Experts of a small language model.
Experts: 64 experts in each of 8 layers, 128 ReLU neurons an expert, 3 picks a token, a softmax router.
Below are experts of layer 6 (counted from 0) of a mixture-of-experts language model. Rows are named router (the router's row for the expert), up (a neuron's input weights, with its number) and show model dimensions 0-223. Each number is 128 + 24 x the weight over its row's rms, rounded and kept within 0 to 255. Numbers have three digits each.
After each expert's rows: "comes after" lists some tokens at least twice as common just before its tokens as in all text. This comes from a sample of Wikipedia text that the model never trained on. Tokens count by the router's weight.

# expert 51
router:135128124121143099133080104148111160103073108151095142140107154119116160071136167156094167147161137110072105165110147150123160198146129147173106147112125094085129130172123134136141125117132129116068120111133106181138152122133143102119159113147127149131151128130143194135128107090085091108126138116133140136126108132128149118153124095127121132098138094164130144126127112156142175094087130114116124095124129131136157119148145162116162150123108160140113138137149162123114109129135103126149117124130113111137128122096097116122117089113131111124120189096145133059072119148102138141119162161131130124079135131132124108131110167105092086138092136132152161120154119139134142178136
up1:182179136156137163141121129126164093170117092136138109134074130162114123168133104110122143109093152142161132057127130058152085161158143090118129132119117120160088123111133140148169114139104145109137081104060160152120139153091112107132124095105080126097102137106113136146141130103150114121119175114146132122171112152099130075157149136162127172142118132155163168120149109189139142126099120122125151159170158083117132120139112112111140116130132152123138159116142144112139154118123118114123151111113102121116135109106104110149118166112181115106118089134143112106129112100137141123134156162115102125116122106117116107122168140116136152102157151109096121123132107118086129141107
up2:104113136133156073126096129113150095136141099116135118183134080105143122089144108145138156123174088137159148167127124162121150140120104131119124148092109128125150107131106170167162141106110114102091119131122130139166125133167125116091114139135109156132131100143156164144100102167100110103154105093135127141135089121120159115151129095107119101092168134129167162124177152148133193097169118142098132127116102176106150103124099144122166073158136139112132115148142147113084103142148174121111115124106146140073144121144113100112116086130144161099146116149136152115161139115125126148067117182134095117140140149169149113141109152118142097134117101160159119115137134128130121110095
comes after: "1", " (", "2", "(", " (C", " (P"

# expert 2
router:154174113157124122109108121117101121135094111154110152123128148102123144109181129123082174118147158098088088143138122119106130139117138168145120118106105131133113187155114147141147090136130101125100129130137089153121149119134121107159125113134142129097145128152154168161114103125113143086146134089110145162085136123136167124131116109151105108119151144109123139116113145139170137106117128122110115092154124129120141134140154157086108143130091158146103140116142146093133144114149132106143105144161060119147187121130112119126114111062120085093110117136156080103126146168122123140078123149076128091129135102134097136123133180079113097139074171135083123077123117144131123176138
up1:120178129139131136111106170109153085121130142138131118175134131168126137104175092136151112119107142145129116156112122177148119100155167091142123118127099168136114080100157138108156134121117110095099116131137081135103118137096103085108108103130124162112086092112138111120124099105143120097168116097149130116145141162134152126078129102082111134132125144105145108144149099135119129130153080098078136111110138099134100150130119126136131107115094145123132186153134147131150127137096163142185071108173099139137138144097133129161158164113128179107111121159083173091092118142149123137152143082126126131083096126140104120126132139113145154117179153117102125134153130151135118167123
up2:142164076145178095128121108135103123106094124135105087139099103144135147110137114096160139138110171122141145113107138123102157111166121107123139166092067141141159102095102128147132101112149160143127119116079139101141098150136080109146138129117126096158116133145137125156150065108096108159128116162121119055125130095135171166126121130125115148118157130128127139120133120085166123112104123119142176119107172109143055126134137116127155171104149144105110153113130160101128088141140085124135093132159150133125133139116133080149104158132110168116148122145155155148117137182136141170120098096157143133121092121173146154110128142131155099103138122139180123144133106130128127152123
comes after: "| ", "\n", "- ", ", ", "0", " January "

# expert 47
router:133146108119163090116109118095102161120129095136083138131101166097116140114159139150119173123129140104094095136150143127145120150154102120134137145119115157086129122137098149134165093150087090173089120132123107135151146120122093085128111122114105083136124131141142161107109102096092128130137147136094138157148150146132155129117084132139105140136161146120123136131147155156133152093114075109130151070155133116140115120133126133117127123099117121137101162165153128119102151103130104120142133137150119139124123128135092112113104138113179068126095113124130066085123149140123122125133136180144149112077141131122121090107124234117082084156094135130139147125119111156099170162133
up1:146130122132073157133112108148117170112158084120121167128129113096137152140113150142113109078145118110076121124131115193152127119129173147127120127116118147106133135116143122152104106107139124139096187121116143158120135095159107141128117129132074125163144119147153158076132105150150120139146124127104122088142104137089082164119122140097142104099117134146127128135093133096140094129183139120116143103108125072094139138151171131168144122122123128104146105135154146143109147118134109112129086121058143136197151072162152142090141137134143188137117125117150121085124146127147157101123123151102118143141119113121152136137088168174175123142106116165100141126150157129110111123109
up2:127140154093159104160079126089084136115100104097122163150103130106141145093118129146104112101129139163118126146136142117131099116071141147191122101135138119117137167149142139127139128113106105142104108123145119144123146146130152108106118087132078156150118116121155114129102122141109115149102111086111114177158159097108080091103116117131133141108131169139125156143114167076109208084148089137113143124138105109141185150154120082121110135098099102090141142109180166138124141127133117129127138115112142141173109131151120151126142124126154146138151149168149088103127118150145143183147085125154125120130129134096163138126113114108123126112133156167109091175133171141163125136127
comes after: " ", " | ", " (", ": ", ", ", "; "

# expert 15
router:161148105128142109133130151083135165140096115150134141143099156109093164125148116153130152121147172108102071115151117128144133151152124138144119157131113126119110156112090143167147082160116127123092138094127118147144123109140082085170119124152122111140114135117110194166131073133116133095094127094141118146106166124118165142109099146108091118130146154150126150133112132165137137061138143127132143093153156135144144125143144149131125149100081144148088137125134147117135111121144093103141120141119079136164180159143101139094110147117115081124122129136129062083112158148127160114099150175104125103096112125128113092105103169136118100137114155168108135127161126152142144182118
up0:129097172141155064126148171149120157137139150095131163129090105094102141117143126118114120120153118151145144173152125136116116151138119162121133139132088131129129124123085139102130131103105074122105118122142156162121126140140142117082145077142116130137094126152131130147084119109101117137140132116139126168108115112179111134183117126130111115122133119124109119135120128086123180119112106117117149156142139126134134135173162129122126146088104141146117110136134125144120174092152141151118092206128117124124076152105144118104070136122149118143129117121124117108090113146061127129156126169154139157106091149139157105147114165112174164147153163102148125132175114116109183124197
up1:144166112097117186084115176105157152149145127113091145169138122133155134135137078136108095119083152098135150165101122134132143112133138142112140103154089136076136118083134112100120140184131121122124135114133112130138168160149134113103180085136091123111101157101124128123093117087105127146108135153116081159153151140130123102127101121179103137121146109138149150120140126139137104151131116140138097102108093092130188128131130161107153128126079122108108186131125134096133068133162125168097129104130113124170135146153086133138127091141123133090103153145128145146069153155104141154145173114144145132089117121150121122131151138105127087113131149162139105109172133129134142147111
comes after: " | ", "; ", ".", "–", "1", "3"

# expert 61
router:109187108180119130133132143122087169119114108138113139156148161111130138103162135120109115106157157087123081147131153177118132163119111145135080157123136109115106143134102133149149098137088134160117115089135129162127162157145073116133142125138114085152128149176128151128104086117112124100149109145082131090091143107134151110166152091148126110068113136164145138145086128130188109089143088152102137094138138131155126116145121150092160106120105138134099135136125135105112124146136114112154149146131123140201146108108112107142086090086129116111150119109168155092139147137124139111110132125115160115142174131146127106073123155080115110110112137139096151110135118133092128142121
up0:121123097140113124149147150152121105102097163140126167164138130164148094117167107156158113125086130129125123133101100146126143142104132155129100172149112127126130136146165144172102120136138125099088115134148119173149141146157156140140144100158156075178104132115147084152097161132152140113109119154121146158145093106155129136105138108161119132133130093091112107155175122139166106137109113109157117096092113158112143106158146151149165131124124161134156144140106150122139141123138102105134120083114127114095126114121116113096160132107163152117111124089121129107145122113096117127114135139175156135103080139075106116117141134132098089046132160123146151084149113080121152149200
up1:119148123107108090101110104121104169123104104129052156112136118129089138103135125162122191091131135149111122124143157155163161096147106148114131134116144113124072151132120124129174130123136138147136116082131136104072140142098100140112111150134099135069121145130107125123109142115080136143154114133128139100157170135144130110124136098144123134116125179165187160126124146141091116137131137116137139091111151142114145152106095160107123089173146104147113156157149142095061143148080113122139109149143132096095133112113162075140123136130147154131141141160146129152123116119099172114104097122161128095111161145155122113140130127144104159065108157108094129131161117143100128159113
comes after: "\n", "\n\n", "=", " J.", " beetle", "family"

# expert 39
router:122132114125103113126095124134126128089122129140126112127128167165082196152117133146100163120167132060111125124129113141124127130119124159134138148105119141104147099139098120119177128140133121155091184124095122144106172113120108104120145122181101122119101142146178147123121073112130091081124146150068122132128107145148141111122129110120118127116144135154150142125164104143125126085123123102113093101155139122126080137106158161110149155087122130136090159152174179140131145107125166113166135128136099097152158081097107102149146121103139135118144130090139132078122131171087150109128143152109095118116121139128112120090156174151125093139108150152131129119149116183105131174118
up1:133158086158146095123092095130121101128132136118156111150127158116129130130114133156107118156160107139118114141154137119127128120128105126138072119112069130047148148147120118125100134116108128124134136113114126116124156143137169152124159142161111099156110134138179146130131138177156120107105117102102168132137131141126095205136134124122124131100123141117099119159155103111179089122117155120123098136145142127083145111136134198159161118147101123112107076137145127117128162140159133170104121148134156112182108126111086071115138179116138169082154099173133159107132139142138117151127104127130144103078115144119107102142104113085154107134140171168148134126112120122091138117127
up2:109157127103162124120128108141160121153150142160132107117116097119119133143107130113145144188096143121114123119094119132143145137177105129095107065124123117150117100150126093103177133132111127144163097109140095109156120130169118127134135112142132107067117128140105138174111118101110107130155148119112101167125114138169146103131166097160058131126131118147139123154115072150154141114150103104157113106125147137108113122139082144153147134111073166114167132096147159120136140129149107125102147161136138119096162151153097110101162170095128109125101165124111119133139117098136148165075075146084155154127090151126108122120105132134121128157117073146181140120143179131148141132140
comes after: "\n", "-", "2", "- •", "- C", "- D"

# expert 24
router:157168109144127140109088114086133139132093109167123161140125179110081168120114135144131145118127166135120100140113141141131148122144114123126095141095093125123106160145113144189140095147153125133079143127131118200085131115144084090142129119168111144087138094125135182176130095115121169114138143128140102103157146111156142095122082078138095110081130166170134115152154140149164125123129126116108110068119159143121130120161120138138164101131099155137106120139142137121094126090146128123179126148126076137157151129145121129135123133118145114111126142122113123126115123153126146150116127116108129131090153106116115112063137194125134091138117155173127133090120122141138126158158
up1:148098101119150141110110132121103120126086152186085146137124109126125141115109116096075124100148117113128165165144110183136143100145103148136143104140120131123130090148105123105096137143156139131129141113140166134110154103125146115145100155160125119134130112142166100121091130086092140126120078126086092146127130126105145106142129112137088144165177176162109154111122111153148111089144118091142110171149147130081150146104134169098129124175164186108132121096126138138093166115109103102115102144130141111120133126143154156143129101131094161107104100119124136132115136149114106096138119161123190105088148160102133157191169105140118113098121117194145150133123135119143119132100
up2:117117091133126090155138119180185135131111105163172152164135149144131113103107139131130139201081115128098163135143138126144146129105149122137112124148152085112117120096153105114127088159146154095102123138135095122189142152130097147164113095159146130114124132136125147136167134130108136136103150149083121158094127106133090101175117165081162105098103136129125136166148136134067100120119110131134082082137127170120122172150129128116181121097119135124113130119095133142136155145146155159097094102119148098122139116141139147128125114120117135136188147112132118108157139184149107148171123142135097136103106131111114128119135108137132089154078124167157141116145113157141119164119
comes after: "\n", "6", "7", "3", "5", "9"

# expert 33
router:165156102151147116111115169126122139141124128126130139163096104121126129108150143185087136097146139125099128166126168110101128130142097133182106134101121148084099147169075173145121133139114096151098111100122107181127156161137095127103121133168125124126119104122131145126117147082117125141152163138128107170150104151147135100134089121131081130075178138144133131118165118089100111118069088170123135074160187137128141103145126102135155154114128121114111134099139138117113126100157140119137151160090093117134153115142129160077102102115137149118141160096158113130147149119123134134160128119094136156122116123129135126094136172113098134146160160131092114099156100106123138162166
up1:174125120146117103136132131106183126107126068114114158138093152145099130130104108080105128128112149132110143117136124127102157113113104111110106106135080113142129162183156081117135113152120110170116146110124134107151126158154116126133140115128091112166150158140123126136126123079133118106128134168107100123153125132087120149107137100158056095150153157138115140131107168153133115119139067131112160097148145137130121139145114138145204177157111113092153167136129103146093171146174162130098143103093145124144103112173142118122101120148129131082115177085125171119128128129127132133135148188144124110115153101124131086132119148125132143111116145136178136162133103136132105116157
up2:097133143143131159139138131130086119138098131141146104122133129103112113119123131092129174125124123139132145108072147147158162167090115188173115129100124106100084162098183113158161092118149104131115155175120130175105109130135129122111115133171096151098112135134153114098070152151140113158145104074105129165109121116109133117133121130130146128139082149128165092131090134152121184107176142127115150113115092135094104131128106173112110088155145159146140119110153116096143127138142114114146083110152135146156128132117162133104168166096167112153123099142113136127154121137162134160105140154090117130110154092129121126140185143161126120124160141162137075124141143138139111155106
comes after: " |", ")", " |  |", "% |", " |  |  |", " Apps / (Gls)"

# expert 29
router:136179129123147098121102140105131168140121100129083125155114134107087169142172155172124141100184144121131087156122145146148138131135085148157095132111106120129121155126111120160134108147115126151057140094130112160141165121113097108152139127149096134128115105131115159163137070122100129155113101092104107124129172116139182101132134145160084157095151125147101142106117141151146132102123124121093130081125123127111108112118109146126145138122136138149112143155156155127105123065114109130190132164140094145132175101138105124143142168122150111103102143101140103092139166137107161124099152132136127118117153121118123101137120204128138092117126150138137148115150117146125143198154
up0:144131143124114099108157119163120157151147139140079164138151135127112145121103119170119124132171159124130098117123113133134118133184102151098121107107139156132080115154144161157173091130091109155142114126116103127010139130136102126148152136134149109101099117133116138142128123109140140136130137107112142136141161127113151090113135100130096119133121133172155126124115187105162178129158137111092111153130133146133116161122156098141132133107148127099118102129144100124130128143135134165120139181072134103117112114084067139125182121112193118093112148105124127131117081122127144125106130132113159121104132189126110107110128126102093139161119110133096116141147137151104140076119
up1:110119113130141113081123126149083092131141149129151128111111144105175140143121138089130129146157105123119145123116162114154108098145102133119169163113171107132131144164185117134155133135101136102191118135102129075105122119116229112128184144130149136112132128164149135084096137153137099138149172091130145134095126166119126138150151163177155122153107102143109140165091079110133117154139116159150145132093136108133106104118119129112134129138112120117093118126170102142139132154111108114152125174128161146121123162080123054110146145111113118110144175089128126139130099119114130114112118086113110131143113120148144096126121098101130111126108087102093133152153124112145141148122
comes after: "1", ",", ".", "0", " | ", "3"

# expert 16
router:138150086106129098128083144130105138069115123120135137131133114121094180103159148098139129110178126081112107114114105153139154126088141188135136115131136117111146128134114146113149116146114116131120168083091133142134141132153131054129147122170109093166132123163131172144149121121120133127155166131086115132128176126131125118153096116122141107083135139129125164128147135154145132137141125115101108122145116156119088154167134132105184078147115130132118148159169146106102153116137123096149119106140123098169162116095117071132072133074116112129114127141179133114081130128117146110120120118099121147102161100121126123087146173107096122116092127151095130144144120183111156140104
up1:110126151137111112152120133111165125087122119118101135126160124073097144076104170129144124124141136125128149194113142142118102111095068117142135160118125143135127157121081074138158134126099118161124142113126082127166119120171118135142157097156132135164057112148157165119144131130129156192142125121116095088160133142114150121167109113115110138099135148106118128119121126083096146158148079088144174095122143116123100146128158166125133128113123108181127166155157168085123107079158160094136152134128117097117123110120154162133109152146116161107091131150151139097099125131129103134169090117153115110120116128127134127094145169104111147136122142123100140140137124132134135116083
up2:127130092103114161147098129085116141144128169102110137116143144123129184121129149139139143156126172127109122107102134185173153134151097139148103127138117147132148148123115116122115125151158106143132137146151127156159105121093088112127160092166116112135133176133128140086126104144139119144089137105093112085124131151086112198153148164118154111086124136143075152111143126127129092117109104145160156092106132147116100104121122177109140115104126126177118107133165121100119145117139101151156083129110153103125124122109173123126059151071127135107139129152132124084142136144102146163157107153142127168123131123147118071144095134125136168115124157172136098142124176147162137141110
comes after: "\n\n", "\n", "- Country:", " MP", " JP", "C"

# expert 41
router:181189100103146099138095154132143129119144113129123131126077117133102168110141140132134164114119126164097099180165112152132119151121092161136119124125146122113095142122089188130165113139090153146117142093130071166103132146126107126128119118209108134128075103146150170139130101104093134105123168137126101120145145135130108108168119091115114116052187156148148128128132111112138146113122122100112113068149142131168134131137113136123131117103116137091141180137143099130133151120154131150131124153125133102133146118125144111113121103076146146105117112111175099127070128151110126135131105162122147135113141107108129128093144186143104136146144152146131143094116116141113126125113
up0:158122087149110177131096105117168139131128141144109139143160098110141154121131158127080103132131107123159121133110117101128150102155194153149122120139099125154126128161130119184149116128145132115102103106113116176101110153148048116166174098088116136074106114131135149112101137194129091134131122099092146089109134130132140171134149110121154108108129165159125139096114165115153140121183114163127124105135158102165126119160146173136094177140123125149110099115109140123138117081149133117127085128078136083119147112132128161070115129120138113134136128092114151128119162128167135134127132122138080138138134105108101126142143128142123105145122177103124161155153117147132128124133
up1:087147124135109160095095117132139109101131099168137171121123159155083153137146146164121152146137131122125131087131131113191130181136154112144159113140128152121138117136110151128150106113123138137132148061125095123131140134141086137120122106106164100115134205178108139144132152113113113062200155154168126148130131123098134123131136147121084161136126142118127122107081101151146151142105126155123132116133109117110122089143107173108130158146146151108146083138144133145099132108095083137136077123121138107123167167125127143120142119132108144129093115059119125127162154099091134132114143169146104119117168153129126126109171147114080113127155099136147137156124102127151130127094
comes after: "\n", "\n\n", "0", "; W", "; D", "; L"

# expert 59
router:137140122138140077116106117136142146132116105139089143114114162123128145086176138144106173131142118081111089132130137147141152136127091140138109156124144156111125127182094154122161110148088101169107143094118142130152125148129079102156120136127087068151128133139130163128119060093101110140118114134124118113141175118146171136132123114163104130143148145136118166127159163172140119115119083109122149082148131114142129113131128154124146128106144130126092174142126135140089134093152100121150122160147114125125122121131100123120131140104150059135104121121133094079128165120118128124109135163125152110075135111131117106099121205099100097162099168136139165115121110151102170171129
up1:129139131125120123144129119136121141146147118124075111108111152137100117134089154132170136096125149157086108157149133123124123136115112178153171115138137091090074106151142146156137111155111155144163118118159137161108175126131140136165123164149132177094106133142156156111123122124133136131131166127109127129121141100130148128148148128086131129123126117156111129124096128055139154080129160099105066118148121118178153148134135156128135142113138137124147130074158094065126164116143111141133088178081145126183086104097141130125098141099148102120107132101164158087154111153140097131117135145130137094162139081102135157123138118110136109138165152103101105098088159125141118115107
up2:130119115136102125142119151115163096126138104088116139113115106166115143145152087103104113100106169131166106106116116123141089162124127118158112134105131162140157127152079104170118156119134108123066154156107129112126115142094116173134136104147125131201119123140128116140124121137100106098139110129111100110149152130148135156117157106167120080091146082113113146152130087131147104153121146147131119093128125165128120119109163092148171183104085166122106120131144077115104120113181139161164098132167118110153132134123113124125156157123130183114149141119117108113125164178079125163155124155101135132125154120125156144079081183129149118129132109115100134098111127133132120107096
comes after: " ", "1", " | ", "2", ", ", "–"

# expert 57
router:118153131166105130109090165139144118120095115125101157156119128140109153104142157116094122109187154098162119158124101183116155131120103155146097113115128145114134164137087130142127136127128096144117118096136129143118135089099100060103145110128088114159108122140111155138108105121107088131138128083127129168143179113123124121088150118183097095091106136150140163101147137151147125126119120153103122069141142135101100118148170177082124132122094137134103158148167138120104104108146123107146125141137098108127153116062116110085133133116172124102114135113156128116109171125120138107128131161116168141124163105142114097129124214116125109124098147141122125110117110131141149174132
up1:095151107134128119111151130097146116146154141132102175098126117166095138162132157149111133111113152149145127129109158174161153132081162153138131156095129112102131166118162149111140140127100135126110125107124122106184147134134146170107121156131103105155079106106133102159085147134095086102142151129088117123134131109145105154168131119089113118090127093124132120143151147139157101114141179132129120130148161122127156078093121180163140172102137137148109119104149151059105128102157113126145084096157129110143102089139121100143085138151104143085149131122143118136165171108113171131134086096141146135112148107152079143108165166147134118106129102113108165129134147131110119152127
up2:108152095149133172093132097154116134115099113135117131131126144102150113156120103140148116114141109083092134141145180116131109097139143166137147150080136162106116138098130119114179102106105106156143153116170087127103164112108097117145074149155183133140135145141121099131128112133132166125126123157117145165120085127142148075116073149136100174144120149162162126124094116077102115123133092100110147134113140105142135132128127118095121098149103092092121137105161141092126094125133091113138113113113107118119121121135153114141117106133101141117159195108108147151173153149139151113144157138102139149152126111094139178090130133105165057121131150129111132149164102098112162129130
comes after: "–", ", ", " in ", "-", " to ", " In "

# expert 7
router:137155068117118132094120158113126126151131111133092178115088126124120137122108156146125133139170126141099118126107128149145103158158124178161154117098113144091119125168101179138138124128112080169091108107140121148105142148126119088143133108183130140125122108161120143128109138112122105100163164110116075156129125137135111080142101079147093097102165116185141142126156136133132154124115091161104152086141144111146141080102150127147159140127130128079063149137146158116080149125163113108181116132133100139141155119099128129088116107133156136109103145096189143141133117111115150121131138130107103127125157132118103094131142173115132126124122155143116133081151130158141158146156
up1:112114164082083120083164129131100137158128166168159158152149125126119142130139137112110119128144116158119108144125136135103124126131132133144135124110104096145131118150129112164159110164111143136160138159087135117142117107104155158157125128195152136093117151167154147156113117053135123148135132101095141130136143169161150112149105146169077166106135088113112110100137131134116138150117125148139099134114178112129131096136111108118103063110090214167115152102161100153116125104122124148145190146121136089140166143107109096160131098082130118122135123134118108133117122145116088109141120129107116120116112108141107123139110129130143090132148168077144138112154137108139101177138
up2:102109146134148123140121129119188146149130162122132058153096153128140124107127115130095166156106139130140069137135126139132117103124174120118114129138096155146152181068130143146120124079113140130075111181115166152137119145121128123122141110145112136083129146144162142121115137151102120121142141101132155128115130114134113144071124143127144145098121172119175103081128142115131108139171153147134116069115143121164127106145114142118088162144116161165150118150109112104141118079124150079106144162085164095133148156115112124098123174125138097115154141117150112116086129132170122125140124142094143130103152095098091134093164163134066147137156150126105115150124147108121149127114
comes after: " |", " |  |", ".", ")", "% |", ") |"

# expert 18
router:136140103147169111130093105137116161143131104134084128133087162116108184114176148143116162127132131121128072141130127130131121166137088112162132136142110131087136115153130144138153085169068114172073120119121122129150146112123097090139115131122097091107122126154150168115124090086115132127102129131117126136133162115140152105142106114150098141129145140135140147119160172145138134090094106110114144064156126117123120129125121143117129141099136131109113182120137160131107162076142101124152123148167130139132141130128110122131137127113183069126117126130125095093149155130125147121126132159145142114077136106106134105094132227112117075133110155151160141103114127164114141161114
up1:115110124096131132137110135111051119114145142102136144134173160129143122124151140187123160112111135146127114128155171167073117172161143133133096092118121145133134142130124120092111106077091140113098118127089086123088115146141145141146097130147119101147083125087160126146075117155124094114129155131124179160116094148153131128180082122143134111091148120131107120098121113124162144143134137115104141127108083122107144141137149164144134160116119185101157129128144161110092147122132145163169124132143116099131118082123158173126142098111140124083145113121143186149121102091114103109132131146118141116138169113138111135147140158148086114173165148107131116137108129100129136121078
up2:157117111138081151113122118090114122092093154110143151129101144140174102128102099164168106143170088121127120158114159124147141074121190146150130133099115145109132150155152132159139132049118108109138114092159146131127131148137154144109142115126108159084137114145129110102163136107129132065166137121130151130075136103121137131057098074131156120129116128130130152117123087144165063116132085180147089148111098137119119128119156151145122145111158186170079103115122160122129130148151152148135127106134108164119135100142119141140125086133147128184106126104152158130121110155127104123123150109128105111140147126096113115127126127112116085141137124118153120116119155131137122120146
comes after: " | ", ".", ": ", "; ", " ", " ("

# expert 21
router:136170065138171150109102182084104146100082074166096134132104140145100164102148142148116120128157131106108113133104130131116139162153115130175125146124098149093120137171078158140165106146120114136122113088134086148115152154125099089125131115143122083094131088121120150154133123109143118074163148129133086163134134120152153098128105079136121098070150134149117141141125121142136132109117131152107129128167148142138115094108136154139154121131109119102087180138131177105121128123178098117160100138149091135142137116096121124113107134122134091097136126127144132161136145105134171131105121138109136131104156128127113119098112190120125109111094132151135144080125121161145167142162
up1:152154171176149098137091134131109120138117092150149119152122131127125115084147153122125122100134152113117107172133128137077187129098146151149098159112096106133124133134099101130157066126127154170123138147141131204134137162180117117134122116146128133125124138128151088106123090124128092120148162057147156120144134149117111149126139129130138157083104159145131181146105128133114089110135106093080135112116143136159091124171140117114176100090091122111082111122149152147133090147127147122084112161148110148127138085097099120161150170132160149123130173105167132088097108126117108145114153138119109099130148133104129094123110143137135103120107134137102149146130127117097119146144
up2:145131141113095101102165126175144087159160144132147121104108129155109127172120143160151110162097115123167110117143179109133104164149144131099109154116154154109139082103120123146145126139119177142118149162094095119118149127112100113127153108112095135148121203146100133142169132110104130109149109138113118141116113142157135098124119111114123147109146116086135121126171117130109153127141116100108084080140118067153149113103140164140163123110122166094107162169157089124118165102131152119095118131110141130146104140159143084112162079143182152118114117117129106100113146151114124132129126183159091136083133138101156088146121128181128111137105122132140150077127106162137127109122
comes after: ")", ".", " |", "==", "===", " =="

# expert 56
router:144159131137144136156097124117116119092080120150159162130137151145114151091118140120085146119169145065134107126160146135133144124122161130134095098123109130137111118118067133154131132157105126153080156126128100148097147134140083111132139136191133105116118111149168128141084103128098128116145119122087150131135139124150162119175139107156121085114140110144129140130119153124147098104120093161140102082161126135105130138138128139120142099090106150110094111170156132095088122110151150106147085159117076093150171114098121100131133083074147142116151136075170128118106152146108131132105123176143155107129134128142131115111134193109140087131137127156095115135171128132091123164142
up0:116177129118136104082159114136088129146132133111069112166137093138128155158160136149091108133102144149108115113127167089101140116180123127130114130116127133124154110149150141119116095133147124143126109116135126132103155129112167125110106163096124148099131119106114130120111131123162154170119169104092138149089157109127151099115133147058152135116133126138087106104156131131123150120142166138142151138055130147150140119134131099099136123135112108101093137149144136192124144143146121123154105132172132090102168147122084123135135134142157142106180104176129106141137084108136156130176084147132109109136136185147092103062137120113145143131095118141117100121155167170115154109116
up1:123101121134137135100111116115110125102100152173162117144143137057114116131109132142124127148151164089138136103109133147123148121143128151141125145122116128122116119122149098147109116127133097133093087149098144147088146137130110115141127127131151142098168129109148126111144137109078145168139107111157138112124139118179121162131137104088124138109080149155098164164125081177066132141131136098102139156118150130118158096150140145125102155150159119189104159119153143111090154115104128098106130134163173107093132111150122143090124114140147125131117143134127142081081132116129128120112124103142115174113083108133079128163159135088139122045065119091129133149126143100142178140109
comes after: "\n", "016", "019", "018", "022", "atus"

# expert 28
router:156132122148129119131101126135118143141116106134109120151083155138049158112168110130109139120143148109125074146158118129160147155137098150162104149110141130118092138155100152129125103152073136142101137119134127133146133125120116132170139124183097114152148142141130168142144062116100132129104121120146137121123134148148183134137117112154105113124178140168131185131154136142115141071101108096106113079140123138120149131143125144097185121135142111130132188123128169134082149068146121121149111140123099085119134131162104135122145083098113091090111157096143107088089152124130132113111137154143125127101116111141126129126111198143113107133092134134132143135148126120135160177099
up0:163202089144131122149120097129148108154119102111070138155118164135110142153128125115161119138101114083130129170111112133108140117134181123144121092129130106129121147105133146137141114148099117141143091123120112133157169098092098113084155150158137111135110150105113134152136109173127138114122136119148146111120103132102114120145143131116150158121080095120188170157088137133101085138109159142059156088122124130131120131166116114112126154103095093106116096134135109113149116147118088138123161124110119177205124149119121115115110162102123135090157131124168111114160122133084121130118162148078155095137147151118126134137152146135144134103126133129115080069159156133153135145132
up1:160145070118129092112097132088129104117134085130096132135087135196111138117173172182111148159124128140124107129069128167108153153111109124142103109090135080101114161175102155126131129121120139153123100093128140135141148147193084141136139114146111098103109123103142127117099145129142157098141129155110131168154166089134167135169125119133107106139149175140117113129136150116138114146140089139148120053160134099118127146138106135109116108150126115126103139132128103118120132074120155131139122150083128101170128130094148118128125124097123115096131137064163112146115105148131170126153104166093154119128140120131113110102126130127126119126069104136151112151164157126113119150124
comes after: "2", "1", "–", "7", "6", "8"